Below are experts of layer 5 (counted from 0) of a mixture-of-experts language model. Rows are named router (the router's row for the expert), down (a neuron's output weights, with its number) and show model dimensions 416-447. Each number is 500 + 50 x the weight over its row's rms, rounded and kept within 0 to 999. Numbers have three digits each.
Before each expert's rows: "comes before" lists some tokens at least twice as common just after its tokens as in all text. This comes from a sample of Wikipedia text that the model never trained on. Tokens count by the router's weight.

# expert 5
comes before: " | ", ".", "–", ",", "th", "; "
router:423474407532435423576500484547360508487477557486502562493440501481474529504550583476526490510604
down0:530518538491450447495497426523473442443511554438483414579546471464598471548497482497537493413588
down1:482439519450530541526411460548467563499451489445502491502501476516429434353479469493506570531477
down2:493523467499515449521484533457572581442462485445474439504462479466525537503565451587442506457525
down3:504511474511480461458407518593528558388546512492512508566528419495558548513527507528507557476517
down4:447482464553485574483511577451411475538517482512471527468553559578461426527446486518454496491425
down5:571496503470503469522431494638558468563474539544499492447417397530453497470550485507531523527461
down6:536585544446502412543442519560581623483474448480510452508472505445445595371527460409463411562443
down7:531538442478417521467511520442474469387486516537560527587659490404517457423592564541565533544488
down8:489546458591411544612457468583557586509490569446510573453519505554452419511604530472521479482499
down9:568464488495488461514534488502591436459519507484433401423495403520574489517461548504567497564562
down10:514526493497438437516525538447503548539557441576389453551476514450432493593497529433514605454508
down11:459424447542481424481457467448469541473405530503592528494561447445526450492487464541563461466493
down12:440511520629452596492429601429485518528563569435438488527598425496545581412622548469484563581455
down13:575464518470519550512527522455486499519438404498475452524477509462523497498525497549549553508457
down14:512517472410514506596501521542561486465531573480540509551534466577437492501524469517515467442490
down15:523561492495477442473539559502552581454510425405434521503411402569496414473589475440512456416493
down16:387532489549504618481560494622541572529506487525469402467523522471514538425492519530463537535512
down17:556495464414400499516506542568504440469578478575583544435511547466539533359498425454600564483493
down18:491448457510607560498600491482460524457470520463533532493566565419516494566491584573454501515476
down19:434446470524518520596507581512494516544528492554454437523341494571568411461467545435532490468497
down20:485538526518508470493511583474591464450447568499402376520585426543483490591500545530471511484481
down21:470514460513477530548449470521522577530527477471493375549446519499472424498504530659494374530491
down22:482484498506544572495556512542507535493523532509555517487451552428550457599476565533476520447446
down23:467443488541390570585502548512581469470483488468433404515539588528468504489499546533462514409469
down24:537538574519547402605534507539461518509500530467441528423479455410516456559475470531573513522477
down25:465552482498450542567503481534470504480467480550513502591471573486617472443512547598490584485534
down26:477573518476477536565381468527568604494449434540510504397435473469429473418482518505524437515525

# expert 1
comes before: "\n", "\n\n", ")", " |", "–", " ="
router:406442585410475524475512523556465474529486596543501431505422383496509415447559489310498421522444
down0:451549530511462525568514492490488537468486515526477481455484514499516519510459468508462541464421
down1:543520398481555492530472392477490477552502509447603407457460512500506457492558585440532489503531
down2:457513418453541472565483502490496439544414568500569441551464477531491533565560560564514472554627
down3:579520570467620475428531517492546493490517474530466579503541491443396518441611459468539565437545
down4:562491452426458523561399472553544508525426430449470434476547532442554578578510589521432437506476
down5:551500450523542468539512554477551549486585485477471528468457529566534509444440533551548523470589
down6:511512479518599518526475462455478520493492416594541525468489534509494544422581466504524462474461
down7:508530527587526509495495526476452478536513473527510557487596515533555542434439510420460437457527
down8:420487569611481479483501596500535506478552484609486509574460502450534518513621441499560482488558
down9:458576481482512462531461538459444426464511565530487403501445543508580545531504498620457508555596
down10:416508551475495565465435474479472447578556455456443510464450434480462525516467534590560479518410
down11:535460471531541454478567554543486490458504502479524517478558503519498457441587597527519554590526
down12:490576449474535487468465508526398543529501564575482446523575458574457433511494513490512517493535
down13:464546427536555462521498487480576389490465512476537537487564517496515576527468542587529530474544
down14:550497374488495391562457527439523577412483548484553522544460476569580488497542485520492488447517
down15:499477489452532463498460564496484485477532564538512528524469503493441531484583463419551473528534
down16:564517561439494438540415461517487465495477509518533461488465564583541496513468476496412647533458
down17:641444431541480473554534517432511491532540451495520511469501475525469509534413622580497566555404
down18:447507486449562488482413472519499574466516532501469501455467569474474406592506459591479481513553
down19:468540594517515491442566687524441494504591572501525517596484505392470508444511544451484468481510
down20:510539491466569523590534514491576455553465529510415532489555510504505390490511587520557500529580
down21:504515509445521553491544539525527636493485484549542515589494420413594538432435446546492479561543
down22:423533532481538547601431507554615588532545442515437485441481511494516492508450495460454445515477
down23:514440426432476425524573520517574499451519489549469613505447420558490528432574505407481562408464
down24:452526534443502496532526538542592469474452502527430636501500452484566498505454571551443519436542
down25:520521536459504465489475522484482517455371473538547541441538523534462543529598518532537403545512
down26:443560461460472486524517415502483529423482487449544485455484471479511452517454425554582518459451

# expert 9
comes before: "1", "2", "ia.", "ia,", ", England", ", U."
router:539512551475589517503544522440513413596548439447480446454586396532449436491531467399435521481570
down0:444554550481459486444439406466460441493534539460515566588458483544435495457582542513459489495596
down1:492412486595468485502500443521481559532508495550497541569418530470561523516540470539490545490489
down2:527450513527493478528537550511504529573449497508430592512495436500496443558550597564576463450493
down3:417531507553496635464471497527528559475398478455493537552447503370430484525499514569430499513505
down4:399526425463460517561553521489525471486427495540510471507494557445510508530511491605504438488460
down5:507504532508470427555521516618514537494534487544505506492496459485555483529500527442564427462447
down6:558441471606481407585528512475505483392471447502446495479565438526327480445522527513473431514473
down7:469432502518553409430498541471509553521552503584512565435525441586502482510440442387497481514498
down8:459486479478589527490439471495524466593493382446559456532521559461590449439627483531470502441518
down9:515570545420502500505509574462454414527475519474519473513558490577505476477593595495442573526486
down10:458466490516470433419501492539583528444542480479531433536503443556497491449482678409519507414554
down11:465613601524537452459501474474486476506562493446492494527523528459592554528508461537460520511537
down12:389511473566523600511499505527514486556497500414479512552496470493502418493504504567504541571429
down13:521496502487559543540476529489424456534470496502568454603531523481538560465538437558462517475391
down14:477469543520502429491453554551527576510419542442558520557434496496614501516531428496475536501526
down15:527512471598480448616445619477547484510504575519443433452561465508484509535484501400489580475481
down16:486610462459434626559507517533536478603507410543452524425431555442567548488576488428462518494543
down17:532560420514452468539456420499458558480527574462527499568532451546565537502489474524494470540461
down18:467481437478559457598383495513538543531527480562562556513501506444450540556539445453424471470558
down19:408452528501622526539448432438473524524425412481506480531556462456513553519552534582426457574561
down20:423407492575516468494500444388476434467434478465546424482512583450459532471416480407542420446551
down21:457644510509510485486497438423485483487490452529444465518712510622500510560558475545484533533471
down22:399531446474509492487424464489512418465478537481474523466540533514483487512499486529501507533429
down23:495553534539453496547539519490541544368494533571466505492489528550501440447461495445485470544542
down24:486418398491500472443458441486468484537493485552472520414489499522464450471380533492494485496440
down25:598507460550517442483534598496598523483529502495540528455471427544421535456461505490567491541413
down26:549523530480482534434515330437472472512548489497437459473499477508504518485532499473598531573546